config.toml
num_hidden_layers = 12
moe_layers = [0, 1, 2, 3, 4, 5, 6, 7, 8, 9, 10, 11]
normalize_top_k = true
beta2 = 0.98
max_seq_len = 2048
Below are experts of layer 2 (counted from 0) of a mixture-of-experts language model. Rows are named router (the router's row for the expert), up (a neuron's input weights, with its number) and show model dimensions 0-191. Each number is 128 + 32 x the weight over its row's rms, rounded and kept within 0 to 255. Numbers have three digits each.
After each expert's rows: a language model's description of what the expert responds to. This comes from a sample of Wikipedia text that the model never trained on.

# expert 5
router:124120133138065119157106100165122140142140148114105153162096134133123147103134065098153130077117123176150135131132188112100097173082135093086107104103164082147154123074155115102131141127108144116138053138130124145135127084124175177097109117114123118104135129150109202072175126130202177087210067092139087067107084188057094112088128134135109076094104161116080127115159091150052178138117147137158142150076112113174130134147145137107199123131093142169143154152170117126095105108198129196143158189158123129122039143151148177165158131131159111143162144120184125116138118134108171113
up0:132221089091112091090152165146077135081135102137149134151122153108127158171149148130113148052115100073124113082107086120153156110123119114105096097144088105095158117143100123125142111147092080153160150135084070173116100146112155132041120129130142144122158175087195089151128098143110102094128100102046133088127186098069109168071152140117067116140133122152129154158120145142075150101130086158132197133109172166130161102135122140119067173127134127127129108165123116162117086040179165085093132106078139160142146161170107180080187110154101152109091069111149118183120110149099093107
Description: Capital-letter name starts. Single capital letters opening names or words in tables and sports lists, such as W in Wins, Waltrip, Kristina; also blank table cells.

# expert 46
router:154154141123145168142125136116204123151105155114078116105145094120101125101153125162104156153079191068119166171141171146196121149151127163080105075111069186122126069167153131142156135130159132179147135118163107095119122133163146080105157101114168098087154111153131119173108171137167115137116132122148187135144150160134163083111137140161075115106121147173115163058079122127134089167088148194104043087145108094058096140073120148177148101089129131157148122097138147176176118122087117089122066187119087130194108141173110132121043124100140164125091129142117181093149160119147100173
up12:175110127107180149167106129149132152137169102084076113131183113157151137145136095150096074155115118135214124165103117136141116115141185096116100107122094076113144187091158160214111109135193058133114139113147119081185051110108080146131090055137167119138053124140142098149156175164135127119145116107183158144167102135134162165158095102135130131124131114075141130098132114131119086139137119084126129159141149112095153118114155169159132120086118115117158145170143067102081167126047108122088172143164126189059187149172112156136112166197168117121140132152071164111112118149105068105
Description: Clause-ending punctuation. Commas, periods, quotes and parentheses closing a clause or phrase, often after plural nouns, e.g. title, Count; thesis, is.

# expert 15
router:172151095126063088065102141085130136109195116164151176137128061144125147082081117143158094094117105113130160114116076115123144136123110111114169167133155118097141123047172102054092140156086153165155083166175058140093129157160142176153090168122173103108120169126140136106159132110146114201184136119149120110130062166097113149066170167115150069107129150133168124142098079130100108092161106058118144117078193119127171168110143130156074107132137071144096187118106139162143103121182150116148111093134086177112071147112127159095105102163123118126156101100137134134100063116114081110
up8:137119051177111101071149147134171140082131078120177123034157168112091139136116158139075171103144103135147100109103154110127146133162192101167089146103168150150130113143112144094149126160119143165143116136136141110131148168143187108153166152138092098134176102146100110082107095134137160092125160098071134136167103114095112072099152121130111122099130166082107204161128120121104140156089141111077179145102119115107146118141105159135154104138073153122062146087108150095088128039101067148087138113132087135106117109186108119060107112080177143123153207144177059080129150043117131110
Description: Counts and table cells. Spaces, digits and signs in sports or election tables, plus unit nouns after numbers, such as years, place, b-ranches, knockouts.

# expert 24
router:146095131074135082186117088158130149125127148092102139132186131131091140168131200099142102131141130157100086145130145154138127120108129141137114133077091116101148146125150117150162058102131124071154118172093175148170113097120134111065100106116087099180167120138134048127179164184119116123136137134124153127190094149162205170134094132078181131145188138167110079085135152156101147120145123149153124192135160118130177152185156063141116125124148120145181178095067099134081173162083154112141146076130133165095148122067100075107157124121101106127087122109091066103197178094125167079
up0:141144090123157120156098105057134098151211093186143177133158136114097100109106163108149145097127137131104085183134091142161053111105107128124101173133135128147146129055105111124097039188123120130110148088122141155149106085089128130110127161122148023170123136148116134181151125135181132135125109125153161152129172050124149152177109155157075121064121120192114186177063143182089076100144089120148094104184111106136168201124114110123149207122107147144116094075152105137096139146105132113148173063113113128133084103102155161132133127131113135131124134168121166092126138155166132165
Description: Non-English word pieces. Endings and function words inside foreign-language names and phrases, such as de in French place names, und, y, -ović, -ional.

# expert 30
router:128096089138168124135102121132102159110181165078095103147082117161075179095131117103123184139114123152129100148152120180168074151177108125153101123091060105066077087086125078062115139106083095128099160147088168099116125096150120132148162109113093130166148127120119133098107138120138150144141096121116097142154107152075115181144139108139164091183040092165102164153171089130099115137124116083087108170152182173187139064170152113156168084140142099160072148175116138093081145137151128079054149084107106140101165106157124091121115163190101131098187126067123139179105089163125146112
up0:144161088126103129116118078138086146125132138143126186139098146131087159149164147143131141068166089127101175101108125089154129158119120121120108164146172119134160107125142164175090138145152166113112108078167147141102071187132113150103135081182180124114151145113111117156122097144141166128181133135225126132095129167135134172088173200095119082138150155081172151053099158191050120124092140143127156143056154150116147112145167092061171081124123101115144178085149124084114116135144112122106134152046121071128152151154132177150136174135133163069127142125100160171039096062134150148
Description: Word-initial consonant clusters. First piece of a word starting with a consonant cluster or capital, such as fl in flotilla and flat, Pl-ovdiv, Ch, Kh.

# expert 47
router:115070140101098087124113099105123139134132087124188074148116107137139099141104083156175146160122161135089147127110140130169078169074115132140162125115141142127036118091076168125182111113125111124090202093151157154169104122152164149115104080122140148137185145157100117110134096105103126081133133141122129119118156121153178164087105116073127108165176100217109149100073204154112170129128098137157079116151090192171134104177178148142067122090106106119083102178073101147081167149114178114104118121132171165157090126134127098128118157163119083104135071151159053075112121108091087078
up0:114132208138161113164181104083059094160171070119130181132128151147115116121103113150150176150129117122113159143123142114149150128111121124162189080130106105152129136143082161166142098104104129091106126099101130131144071181140156168081075135139150144087127134104158074199134147113099171092185129070122120085121137081184227093129121122060131158152145094157125152134148140121116164094060148123157148171073128126129056127133152174133117153098132130122141123157134143140082141139100142092067188120082123185120103120140156141165098157098110096138119161130101043082088079131138106214
Description: Latin-derived word prefixes. Word-initial prefix pieces of longer words, such as ex in exports, exile, Col in Collected, com in Subcommittee, pro.

# expert 0
router:109076148050147121132167130116155096160187072125098140143149148174150071057173166060073121115123084169115057179118131149156163069119145166118110090160164083094151131167134133187156084137184163104109132087110150116138120143147151145115122048179104097104138083091136103162091113116152166125120104160125109125139104166127209112169184144118082116168097154064091109159129076171156099128093120154168113133113147139105147153140167116178104134113084120107137148093095164177147164124132092113131114133136108082086156128104136111162093056134133130097102138166049120119094115105168155161
up0:134106067129146109138197107138149150056120173150124102132167129179093073133187104142153124103113176163141088095151137128126161146104117178167141169131091089183119119089123130144104097151099156154126145141076104136091079109131152147104139113093085137147094173114134027093107165107121156171141135124100115160155141164095101059117120102083165112188122145139130082092166119118119103102050139115101164109177153131107186154108184133181091115131131171127124145166185059121104152137166130141091101101143192125186155100117049080165123136141141202104174118087115082114124127101098136093
Description: Table and list separators. Pipe separators ending wikitable header or data cells, plus colons, section equals signs, dashes and commas in lists and credits.

# expert 20
router:090176130154145109126071086109115143146119149090079110156134122121105173105063144164136151125143105104177085170121151148118130163180155136141147093130136063140170105123158133120117175146139141197138145134181141154171104160168118134099212113133149141068174147146140176171122129141153172148183097109134209161130176138115157113158149117110080141109121108126092146194141188118180101116066140114078106102172108058111081134130134182086074117120109114159180079089093119113153123112189163105108075173144079090187086097169151130082110095146132151115145116118067093113158156128082142110
up11:102140113126145178095121128119100153104165118138097136105129095083126115112104145159117136109192097138104119120169199122100162092175049163150136176172196087108149071115102094104129135130163167188123158205102194132145095129141128128159187135110173132165109168114130152170107054158116162170187165108119216093143133185137142181132098150120116089160180131174125110143132156074097149138114188134089106117161159132175090090119144155088087114109136131152108139139137139139158120105135145107136182112113126100126129189109171102115068092082120128137168120075079178187127141091188098106
Description: Dates and time phrases. Spaces, digits and commas in years after In, on, until, month names, and time nouns like century, season, year, as in "In 1986,".

# expert 17
router:084171130139145137124119098132111116135103178117132106087139197161148129156169182133061083143140104176104103113086106103117155129097112108120063121157143107092128112171134173094145145071129111112132087091156086129099185151144113102128184102148087097083110121158125051141050134105115123124131142152118115143172156145075135110113173182138076102108074171057114083115099089169168144123153115104145099168081126133046094132087139118105166142190061174132109149122137197134146140157138137143100106205159174138123168116129146129148075116107107118075110028165129148145107143114146110092
up0:174115128112188160092135098133087127116152073133185178126148119101084113074172129217147115120132100126191143102086091045153120140146132115189176196091143145117133091139106076133148182118140134118116105119106063123127112132153149133176181189116125148144130164163119050146134096127136153132137073132136144058116127149115129088133145111116211143159131122155158070142108121142132155141147102128138089184145111176173139166092130164126140142126105072144117083178112127133098138158116083120111030117093139114055140135180143179091170076160057114140127097133149092144126121143101136153
Description: List and table markup. Line-initial list dashes, table pipes and heading equals signs in discographies, cast lists and stat tables; also sentence-opening In.

# expert 39
router:145065139133141118070095160124188179149119149093157065155176092173111137102192168141182103113178097155096129162144158141101119163153092124132176117113111137116154079143159148154127107168121106082113121123119078115106042127154123127100147150138147114190130118147047166131130111120110194109095114117119158140138107168128144128122130123113129083134159138139154101116086113155123142097116093131111118166117083147075150188095191102099174145139107188102063136095078139137096073086066162124125067167041131173071109041102172134100114096133066076150133093142123139150137134121141122145
up0:110120206128102151115131150106176158171167100145119088130110148136110159157197180133086186136082121132074149113095146162109169138160118079147168090166147125076081086118105081157132133174168125113209103129073142144064121120076135130105132159118124149102187130140077109171087190119112130100126133107170124110137190109115055148181108137112154124074136156136092153131166106136124157098158147107093139149185151124172069116133131128091195096106139052139118121127131128148144057102124119115039088151130100189103116099124145128078129116105113099097084114185130080143152136094156125085
Description: Rates and possessives. Per in rate phrases like points per game, apostrophes and possessive s, and distance or area units such as sq, miles, km.

# expert 38
router:095141110112164075099125195135099195144146121092145150116105137124187129152136095136136177092134158110162159081173143106174132147105126165140121095116066125124157097154099093134128121101119139133158099169113132154174103185081136089054133151199141142105168155153120159052163103154056116135118158140141164162139085148150103108135149117169111129136105155132115120149122082149088141115135146131134127079116109184064095176096160121172161093098128096079169118132086078130097125085112183206062153188148113152083090123079150204193151122081145101133133120120158155154188079139089149142
up0:125054159209214154120087170101162100149179134165120153157110117127146129093116114141122166175080155138141165126137117147106123156149143137137116084088066118120087148111091126083170130148106194069127141077107165098134188125097168115138101131125137123054168139138112115090093222127133125153161119107124082156175138094156150101139068089212147159093118094116084083098154104124105143129111105157145138113133134119144118111155160142166104116089157103086134121123125127081141095152153125177143161121104065175076165121134143086124108147175155127198081156186156115074062142151089159101
Description: Possessive apostrophes and word-starts. Apostrophes before s in possessives like Starbreeze's, and first consonant pieces of words (D, sc, str, gr), often after quotes, brackets, or the.

# expert 11
router:155071089180115120121108132084096114107154102094139102149146145131111127150155162080091140127140169085091112181132182154093112177177139125130093110137113109140102112192163118163150087088145120166128169141103157107102144109146076096122088088099138170094178118167129093193130169123138087175086108083107152091198116151119129131177118132161130094099156142147083143131124138084155094089059177114081099117159088155069074155111104090168135098159208144129150129094140103086108139199049119121136109133090173128138152063132105141154120182144177169124079089145168162138151151120201127154
up0:110097182130073133082099143139083164145154069202102098100095124142109112135161128120110158123136117087107136159111139113100135100163141047141118057167150120140122086134094133093185125213155085135140115078126093141044123112125074126110155167204185138089184109179084107171094139125112175095132093098136126152143092109148144069162159147164134092109117125080106119150136122116094167119129150102133084132126169168140140131195144135132151103155063096072115126179099157106161111131075141176104122187130108141118168061134155127102125053086122184158119108150163124120086123132083147114
Description: Clause-boundary punctuation. Commas, closing parentheses and quotes, relative pronouns who and which, and state or country names ending place phrases, such as Carolina, Connecticut.

# expert 56
router:093103165067081101115155159186075141123137078165144078143121152119127053085167124102087170055165120169138109123082138116163112081100146104062135162113053144148145091143140108143206115099160115123138128109111097083083134124153183113112138105177141140165166065135133166133138106106083198105150143039131105139135123135099112073125180165086116142136136166127093147134110149098086107118117142160121131159110108157086209138216169142127100131121097148091134163118170177107111084137143108155078110181113115119098067095177133140123125138134130069103170097128097143135115109152152092109
up0:082162175148129140124091098110124100090122106153126138106133130152161153152163131166047102102122142137144118124149111078070138108124153087148120103077124141158109215175173107178149166126114108099080149150149122100067119129116137117185153110138084096125126124114132098092124117100150101079183112141131133091113097118099132146103151160176132058136156114091050118156110158098201129174069168138061201148087151165109122165136105120106091182113155081072126142078123102076129080208146133178078195132147122165070155096163102101127100124087112135136131131077154128135103186119156118161
Description: Table and infobox fillers. Spaces, bullets and words after pipes or = in tables, sports-season headers and infoboxes, often followed by digits, like "= 1941".

# expert 8
router:174152150169146160141113137156085152119138158109140126097088146188130140158116087092098135120118178150123121060076113077171122160065103137166063116136140158156134129153157148091083184099097092077109123105116100150108219136113123132148113119091093122113106088126179119134090119133142118158103132174107080124123161115107142124111088085166148157174105123067114127158191131176105172134173091140178189142095166148137143118155072085089201116141071150125114102167161142165118070155186135131173133138119169171152149182102108164178147192110125112071126096160170109085089160086105142088
up0:109095078112115145132126106091080206075133127104092131062148128136095126147117161156173118163095073190173110180138176152114114091086165170132127136204053151067150154140170087119114102138144093143101076193140107106115089087148114135088182172130138142143097155087042087099121126087159075116160118107099147108136118108125116177197149120122076164118149148118127137090128156140123139150110126123096147144129145071127128119052202092150082117099104152136127188162073099089111102140118173097085133088101122089135154130079092154146135149105114136133146122070108177101146140152087130097
Description: List dashes, word-initial pieces. Leading hyphens of infobox and taxonomy list lines, hyphens in compounds like north-eastern, table pipes, capital-letter word starts, and non-Latin byte pieces.

# expert 1
router:130096156116159158083132167113179145129153154087164111113154164130141161161142162108119187132134094091073104161149161126117150160135179103116171153139135116105107169190112133123148108145148188041117146097173182180147096126097099103099169150097144123101152127137110073163096102084141102135113176128190171094115157119159192140147118065117107081158087087132148118135098095149153098119130157136154122100209118141134079166095101143118178178116121174122094083182151105113151056140100061091109057138094124093052166127145132103159056117117119149147135064136154147118136102157127141186
up0:168154079058167130074108107147145104155130129147098161109141090126089081114122184095162085088179156092164188158101129088115177153149190123083160087147110154123087142128118138138199171182088088138126141091229046149164127130084165109165140101148148149102130129107083111119117108153160163133126104097137114136146095151099126107156121092092118123087134094103106068170104141126120182186140137169152113088154096174114117094130131142082149136112141157077123140102173130094101104055100103186136089101079166124172100148111127133124157124149142116167064124102159124161132183119210148115
Description: Prepositions and temporal conjunctions. Prepositions and time conjunctions after a verb or clause, mostly before dates or noun phrases, such as in, during, since, until.

# expert 4
router:084108080091133170106185147108157154128151112163137163158129142169131135174115128110119122163098144087140121120139129114189178142137175087106150188119102087135090121127096145163154141169149116092086106084042146151118078148147089121118129081081082174076153119164091087123085148138148114179150177202092112153078149173140134141142129139138163182146079160114121118145099077081180069118152137148097089088097126109093133164152090142160088119139117124138053117173180116211164163124084169141140110093169192156133140079117155097128141111106111134110135077124087100082154097163060110146
up0:116172139127107147145154123139094106109187086078109145151144199111148074194105114102132103144094156063081109107062142133188182092187177121136175124095089128065153123153120156135109112118133120162184118133098087205131110162139106094151101168121150127151148128138160132155103129138137210165098106119146127104104108087189100137130140099158135107093065107093140088120124149096143114106145129121125107129128117191190170128042153136166103102151121111146105096116145194129087097202164112194114120118206143136089125140066159133114123056139134112090151157139158100088125115110118187136
Description: Agent by, given names. Prepositions like by, at, in, with, especially by after passive verbs (directed by), plus common first names such as William, James, Robert.